{"n_layer": 10, "d_model": 256, "d_expert": 64, "activation": "geglu", "moe_layers": [2, 3, 4, 5, 6, 7, 8, 9], "normalize_top_k": true, "routed_scale": 2.45, "balance_bias": false, "vocab_size": 2048, "optimizer": "ademamix", "beta1": 0.9, "seq_len": 1024, "steps": 8347, "dataset": "wikipedia_en"}
Below are experts of layer 5 (counted from 0) of a mixture-of-experts language model. Rows are named down (a neuron's output weights, with its number) and show model dimensions 0-255. Each number is 200 + 40 x the weight over its row's rms, rounded and kept within 0 to 999.
Before each expert's rows: a language model's description of what the expert responds to. This comes from a sample of Wikipedia text that the model never trained on.

# expert 0
Biology and science word-starts
down0,109,269,181,197,211,155,208,250,209,217,175,218,226,165,205,174,254,190,233,208,242,269,191,247,195,221,218,205,213,177,219,143,85,155,195,193,203,301,225,187,179,186,179,227,212,235,277,235,164,218,70,189,217,185,144,197,182,170,135,192,173,247,136,234,223,159,205,165,160,160,270,190,221,166,141,181,136,198,211,245,177,217,251,252,186,236,221,161,217,196,196,201,152,225,164,221,180,284,152,241,142,222,216,191,246,212,179,191,239,247,180,185,257,182,257,233,209,279,207,183,128,187,170,189,280,197,143,213,159,153,169,253,154,225,242,253,179,156,208,251,244,199,194,189,165,158,292,193,171,158,175,129,201,186,204,287,283,185,130,149,101,210,198,237,214,202,215,149,196,193,202,125,217,218,271,248,168,237,175,181,156,130,211,214,225,182,258,213,206,185,212,170,212,205,160,265,143,166,233,181,174,187,217,288,219,275,194,196,224,195,223,197,127,197,213,202,170,189,215,191,134,210,166,196,228,190,192,190,185,270,223,151,236,179,209,190,190,170,176,258,104,171,247,216,189,114,186,176,233,188,202,259,227,297,180,134

# expert 10
Word pieces after stems
down0,193,246,214,195,219,287,222,197,140,283,228,186,130,246,225,221,191,178,202,177,190,137,179,200,208,256,171,220,270,208,177,192,178,198,219,157,137,246,177,198,273,146,198,209,205,174,200,169,182,183,120,177,184,205,194,159,163,167,179,154,215,263,233,216,220,229,221,215,207,187,218,245,197,110,193,204,109,232,261,64,242,172,126,215,178,167,139,220,121,205,185,236,157,169,207,279,222,228,183,150,191,176,216,186,234,251,257,224,201,154,175,85,199,221,141,263,249,229,154,214,183,189,221,159,219,221,232,196,220,113,196,168,222,209,145,80,156,201,232,104,157,273,256,200,178,125,207,229,225,224,133,125,214,218,176,201,241,258,110,305,133,184,193,167,198,144,234,243,180,235,154,150,191,230,193,195,278,198,271,156,165,193,157,213,206,218,201,221,209,237,173,144,147,242,169,208,188,198,205,238,185,247,167,169,212,257,206,214,231,252,259,167,184,188,140,167,195,215,201,216,188,229,188,215,195,261,190,177,184,246,256,200,221,219,272,168,214,239,178,205,296,178,184,223,251,228,198,228,237,206,172,215,171,228,204,190

# expert 49
Table and list separators
down0,207,270,219,222,221,147,176,144,171,184,226,205,221,159,167,281,218,188,138,212,205,192,307,220,222,197,181,213,178,200,163,240,135,267,144,167,84,176,214,243,201,249,180,156,198,212,196,201,208,248,203,193,150,143,224,184,187,186,131,207,195,154,193,242,163,194,186,225,153,251,231,198,169,245,237,182,91,197,170,260,209,262,205,189,224,184,276,160,190,228,185,139,114,259,195,205,216,211,177,200,168,213,200,253,210,162,191,230,225,171,125,211,212,199,196,296,208,184,67,170,195,148,182,214,147,173,229,216,198,176,180,100,166,166,160,197,169,225,138,208,266,199,202,192,241,218,152,186,267,254,263,258,178,199,192,236,133,161,115,229,278,212,167,191,233,210,145,239,179,201,246,245,168,205,220,264,225,165,117,193,143,247,206,232,241,231,174,227,150,212,159,187,218,205,192,163,222,215,235,217,171,112,200,236,204,192,229,266,215,245,213,209,178,191,181,220,282,160,233,158,158,225,207,223,119,199,175,248,143,205,151,116,222,205,306,263,155,246,243,173,212,218,238,130,173,213,158,215,216,222,227,244,169,184,167,183

# expert 3
Mid-word syllable pieces
down0,174,245,241,224,208,169,235,143,195,240,216,225,192,175,196,237,179,238,131,193,182,127,229,136,181,235,280,207,185,195,172,146,213,268,244,177,132,254,261,228,219,213,252,250,231,242,181,169,233,217,161,158,192,165,251,164,232,226,231,185,172,171,190,124,231,212,236,252,192,228,173,156,177,143,163,242,197,162,217,198,180,192,189,206,175,164,196,207,234,220,201,180,174,170,223,212,207,167,177,224,192,170,212,235,109,215,244,230,252,216,126,211,258,202,193,267,182,198,257,219,189,213,173,220,224,217,283,142,218,128,118,244,212,172,244,192,253,198,196,221,169,237,221,234,204,145,130,240,242,126,216,185,279,243,162,209,207,257,211,193,183,250,190,299,134,188,159,178,256,152,184,282,192,217,241,210,194,299,163,186,213,171,178,207,142,165,227,195,206,202,177,265,272,164,135,169,153,178,227,214,240,261,245,249,195,269,217,219,227,233,246,250,273,285,142,219,182,215,136,213,234,179,165,164,241,206,195,268,201,149,281,144,209,221,212,181,235,212,225,212,274,156,228,220,182,195,170,263,219,124,244,78,112,244,224,193

# expert 42
Line breaks in structure
down1,232,288,240,122,232,185,184,221,191,216,239,191,154,201,212,204,229,233,229,222,177,236,239,176,83,228,260,223,250,152,131,208,204,240,186,244,214,310,206,209,218,171,206,217,221,251,204,190,188,115,207,206,276,195,234,190,183,180,155,244,198,236,216,144,266,191,221,260,127,174,177,178,267,220,211,129,149,186,146,160,249,234,173,235,187,259,265,193,255,192,121,257,143,251,253,189,185,187,171,167,278,193,214,168,228,191,164,201,259,143,165,206,190,239,202,148,193,226,199,232,271,140,220,171,223,214,128,192,179,231,165,187,228,205,168,180,161,154,201,191,131,222,97,160,126,176,262,222,192,247,208,183,231,200,225,174,194,208,230,229,167,177,169,203,178,166,236,210,336,211,240,180,158,163,217,171,221,256,292,170,221,232,237,192,159,220,209,202,144,228,238,268,239,240,218,191,175,177,186,181,259,187,186,164,188,151,146,183,156,199,178,222,211,247,283,227,218,130,231,162,225,240,241,215,289,152,259,230,180,171,182,262,225,202,189,243,283,193,182,168,213,232,160,179,309,227,205,260,147,229,175,217,195,212,182,213

# expert 24
Digits in codes, list breaks
down0,224,183,130,288,262,156,238,175,193,216,160,184,225,272,221,191,194,264,157,186,229,211,119,199,203,221,258,187,233,205,166,147,193,216,200,153,283,204,243,140,235,185,285,253,153,125,227,231,178,164,197,216,183,122,175,265,189,245,201,200,178,129,232,215,263,154,152,197,205,215,203,193,158,192,221,204,243,283,181,270,214,244,193,188,173,187,259,210,252,169,236,153,231,205,146,233,157,232,225,205,173,150,216,209,253,166,200,266,264,277,167,203,179,171,238,195,264,212,202,137,283,217,147,191,256,234,163,211,204,216,203,189,260,222,74,258,176,182,213,187,227,154,189,186,140,246,164,166,227,228,177,267,166,182,162,226,258,152,199,235,261,219,213,243,203,192,270,196,175,171,239,159,244,222,236,205,169,158,185,257,162,170,192,171,171,285,228,213,171,165,237,166,242,103,200,210,267,242,224,183,232,231,236,229,215,201,220,217,199,171,201,189,240,198,139,211,151,192,268,107,233,186,229,273,192,230,187,237,161,202,216,150,184,137,130,166,174,143,279,203,100,194,201,186,197,122,157,245,202,210,190,205,242,149,198,194

# expert 58
Ce syllable in words
down0,228,227,135,183,161,158,257,180,217,210,204,186,154,152,210,138,303,158,243,239,129,161,164,138,189,203,188,248,243,229,195,206,87,195,257,233,178,195,150,277,188,223,164,196,228,249,210,134,227,177,244,185,214,206,174,225,177,210,255,174,190,172,217,116,187,181,187,148,221,177,175,185,255,249,157,232,190,249,246,169,209,264,226,114,182,177,216,172,246,230,177,231,250,151,192,180,247,116,177,221,213,174,228,205,211,209,167,176,271,217,192,186,184,144,255,151,197,188,184,212,251,236,205,164,261,166,235,214,160,210,174,185,180,208,171,291,238,170,169,221,175,203,220,194,240,171,142,112,191,236,203,188,211,197,217,203,142,207,200,245,232,192,233,173,225,159,205,262,243,274,206,244,215,229,169,139,215,284,206,242,226,224,213,229,278,241,230,225,217,210,268,172,218,185,108,170,238,205,118,245,135,219,212,222,211,248,200,158,220,239,192,138,214,256,176,188,149,190,165,119,158,205,102,192,250,139,221,141,212,291,260,246,232,170,253,155,319,237,240,222,179,260,174,213,219,135,181,239,245,171,179,188,187,198,129,213

# expert 9
Restrictive adverbs
down0,176,194,179,194,190,294,227,156,262,157,164,237,176,202,160,200,211,175,180,213,218,227,223,174,196,189,151,237,238,263,256,158,185,157,173,194,190,183,181,173,194,243,165,244,219,205,241,142,222,225,200,168,175,224,210,229,183,213,180,141,126,251,222,243,218,177,252,241,191,182,255,184,101,169,184,165,289,234,156,234,253,261,305,234,274,263,182,206,201,227,173,196,185,274,160,239,235,246,164,106,190,205,168,153,246,224,235,269,221,228,198,212,211,208,223,152,181,237,215,197,202,179,229,211,263,194,217,211,178,182,254,136,136,166,223,236,224,153,219,255,147,221,130,207,273,217,242,246,221,187,193,233,192,269,288,223,207,125,196,171,210,194,183,198,187,222,78,214,224,196,167,238,163,274,91,156,235,280,242,189,181,196,252,220,170,181,212,177,146,173,250,219,141,196,258,156,255,105,214,249,209,147,230,189,223,181,248,203,198,161,234,180,250,245,176,246,243,173,284,175,210,214,208,251,246,224,194,175,236,158,194,245,179,120,158,216,204,127,204,189,217,289,167,158,232,132,197,211,229,197,187,173,203,144,135,220

# expert 54
Brackets and coordinate symbols
down0,229,179,250,154,248,167,275,260,218,143,165,211,134,234,191,239,226,149,177,148,193,183,301,167,256,142,205,185,192,216,217,167,132,237,203,230,134,202,279,243,196,263,142,200,276,217,219,193,215,175,101,181,221,266,232,206,233,211,246,218,182,198,191,206,231,212,138,189,233,214,163,149,173,188,238,201,234,287,155,256,226,201,201,243,225,194,174,313,183,192,127,229,285,285,167,204,239,168,189,191,265,207,178,191,200,131,164,215,180,133,274,200,245,209,264,260,187,218,178,131,170,194,184,154,205,142,178,251,247,133,265,194,163,273,219,245,230,141,234,147,132,106,169,213,209,201,193,165,216,176,181,238,144,185,251,131,217,227,229,176,178,192,194,208,228,181,189,185,259,233,262,166,249,193,138,174,279,156,160,199,172,203,248,213,202,219,224,152,265,185,181,214,153,213,176,186,217,167,236,204,233,126,257,248,179,152,184,190,257,191,206,242,196,184,253,215,186,260,160,175,230,241,130,218,210,233,200,239,186,197,241,214,199,160,238,242,179,173,297,266,193,242,219,237,190,189,208,154,232,228,243,275,183,200,197,199

# expert 55
Word-initial first syllables
down0,147,204,165,220,207,183,203,229,256,188,195,228,195,218,218,281,246,228,128,229,171,220,208,156,203,181,216,214,207,184,173,146,237,188,213,233,202,74,250,139,222,213,183,198,109,238,131,275,167,177,168,208,218,203,194,170,177,231,201,199,240,235,233,169,194,229,220,200,207,208,224,176,211,210,211,288,238,202,256,169,257,160,187,152,195,185,253,182,248,231,224,169,180,285,237,265,308,87,141,174,180,197,183,156,173,205,224,265,212,235,184,207,126,179,217,247,115,214,200,227,159,200,158,148,225,218,143,222,204,175,195,223,238,190,165,216,220,99,262,224,199,142,133,168,262,195,222,172,149,133,167,126,187,167,198,261,92,203,164,175,174,270,206,228,196,223,227,202,211,239,150,186,158,245,210,175,201,151,144,190,128,216,244,185,196,185,233,244,152,182,266,214,166,236,169,179,191,134,216,162,251,150,189,211,216,264,202,147,212,196,215,230,141,195,169,241,150,194,195,174,266,212,193,187,239,165,175,210,150,187,205,340,317,244,284,199,139,160,194,221,177,209,229,207,178,205,220,192,225,176,208,161,221,170,205,135

# expert 40
Letter y in names
down0,191,142,198,248,162,154,209,215,252,206,214,216,223,231,184,171,166,206,264,231,187,206,217,154,198,79,203,250,266,172,187,227,224,168,220,172,170,167,174,226,214,193,180,327,233,223,168,198,234,208,188,193,218,252,221,251,211,148,232,194,219,192,303,96,225,218,229,232,179,255,246,198,176,241,235,188,143,165,169,221,235,287,247,222,207,148,183,258,253,177,168,206,225,126,225,141,176,257,184,220,228,269,235,275,174,245,179,196,221,238,161,190,225,221,172,254,217,299,190,233,211,262,275,223,167,182,115,118,152,233,147,183,268,180,176,202,126,218,224,200,276,206,238,195,204,190,166,230,137,230,213,256,203,258,184,212,222,158,224,205,206,148,155,167,178,205,257,209,192,298,182,200,195,252,167,168,124,205,209,214,137,201,203,205,227,122,202,212,159,218,222,174,206,210,191,197,233,203,154,199,188,157,271,179,209,171,154,183,190,97,189,107,244,261,182,181,187,221,244,249,234,150,198,191,212,177,235,154,271,180,128,157,205,170,190,193,178,182,223,239,199,218,272,190,182,211,135,117,184,190,175,202,205,155,235,101

# expert 8
Numbers in stat tables
down0,221,164,251,244,155,159,203,213,222,286,213,116,167,232,225,248,193,231,237,168,152,236,271,196,198,178,212,199,188,248,224,177,209,145,163,142,202,238,184,229,199,185,246,202,205,211,238,181,298,170,268,251,210,212,188,154,204,256,138,211,215,209,215,221,224,196,206,158,196,211,249,157,203,156,206,274,227,305,157,93,206,177,227,255,124,178,196,265,214,223,252,289,164,196,215,149,195,190,238,228,251,248,194,175,226,271,200,219,207,203,221,227,313,154,159,165,219,198,171,195,186,267,167,204,125,160,237,170,189,263,206,216,167,186,239,200,174,235,254,202,142,248,220,155,217,220,258,299,200,135,163,173,186,217,188,230,171,242,99,187,154,169,138,132,271,145,171,188,184,230,159,234,255,90,203,181,198,241,153,229,168,152,184,224,249,213,167,242,277,201,195,261,188,250,200,196,183,240,233,199,250,210,277,153,175,200,200,151,136,190,247,163,269,191,244,264,183,207,187,242,198,159,194,252,194,180,296,184,184,217,130,221,160,215,208,187,231,172,150,182,191,261,177,231,200,229,219,204,257,210,165,186,197,195,138,185

# expert 41
Adverb and adjective endings
down0,184,175,192,181,151,151,283,249,226,178,155,248,196,266,215,195,196,196,156,180,213,197,191,119,188,210,188,239,197,139,206,221,251,178,224,235,227,200,183,198,260,196,268,240,180,187,252,183,153,265,245,132,213,225,210,277,289,239,218,152,131,201,116,155,276,215,192,210,221,203,179,213,220,147,182,153,236,156,245,240,153,171,125,145,255,150,179,255,261,189,235,230,135,183,284,181,195,157,204,162,125,271,165,201,180,265,219,158,254,223,170,198,169,131,163,256,151,170,213,152,238,193,190,184,188,235,214,179,199,113,171,213,175,184,83,248,139,187,183,187,195,194,222,232,242,197,153,207,246,231,195,152,201,279,253,188,229,147,232,203,173,205,167,143,225,217,206,241,214,177,221,255,206,223,135,224,153,260,177,214,184,176,183,253,122,256,165,168,212,238,222,222,183,163,147,134,179,212,209,192,190,159,196,214,224,193,242,237,172,198,131,193,156,189,242,219,219,153,119,184,144,213,209,159,278,104,301,137,238,181,179,200,248,166,220,201,245,181,122,216,246,144,207,145,215,174,173,155,206,180,252,198,184,181,249,222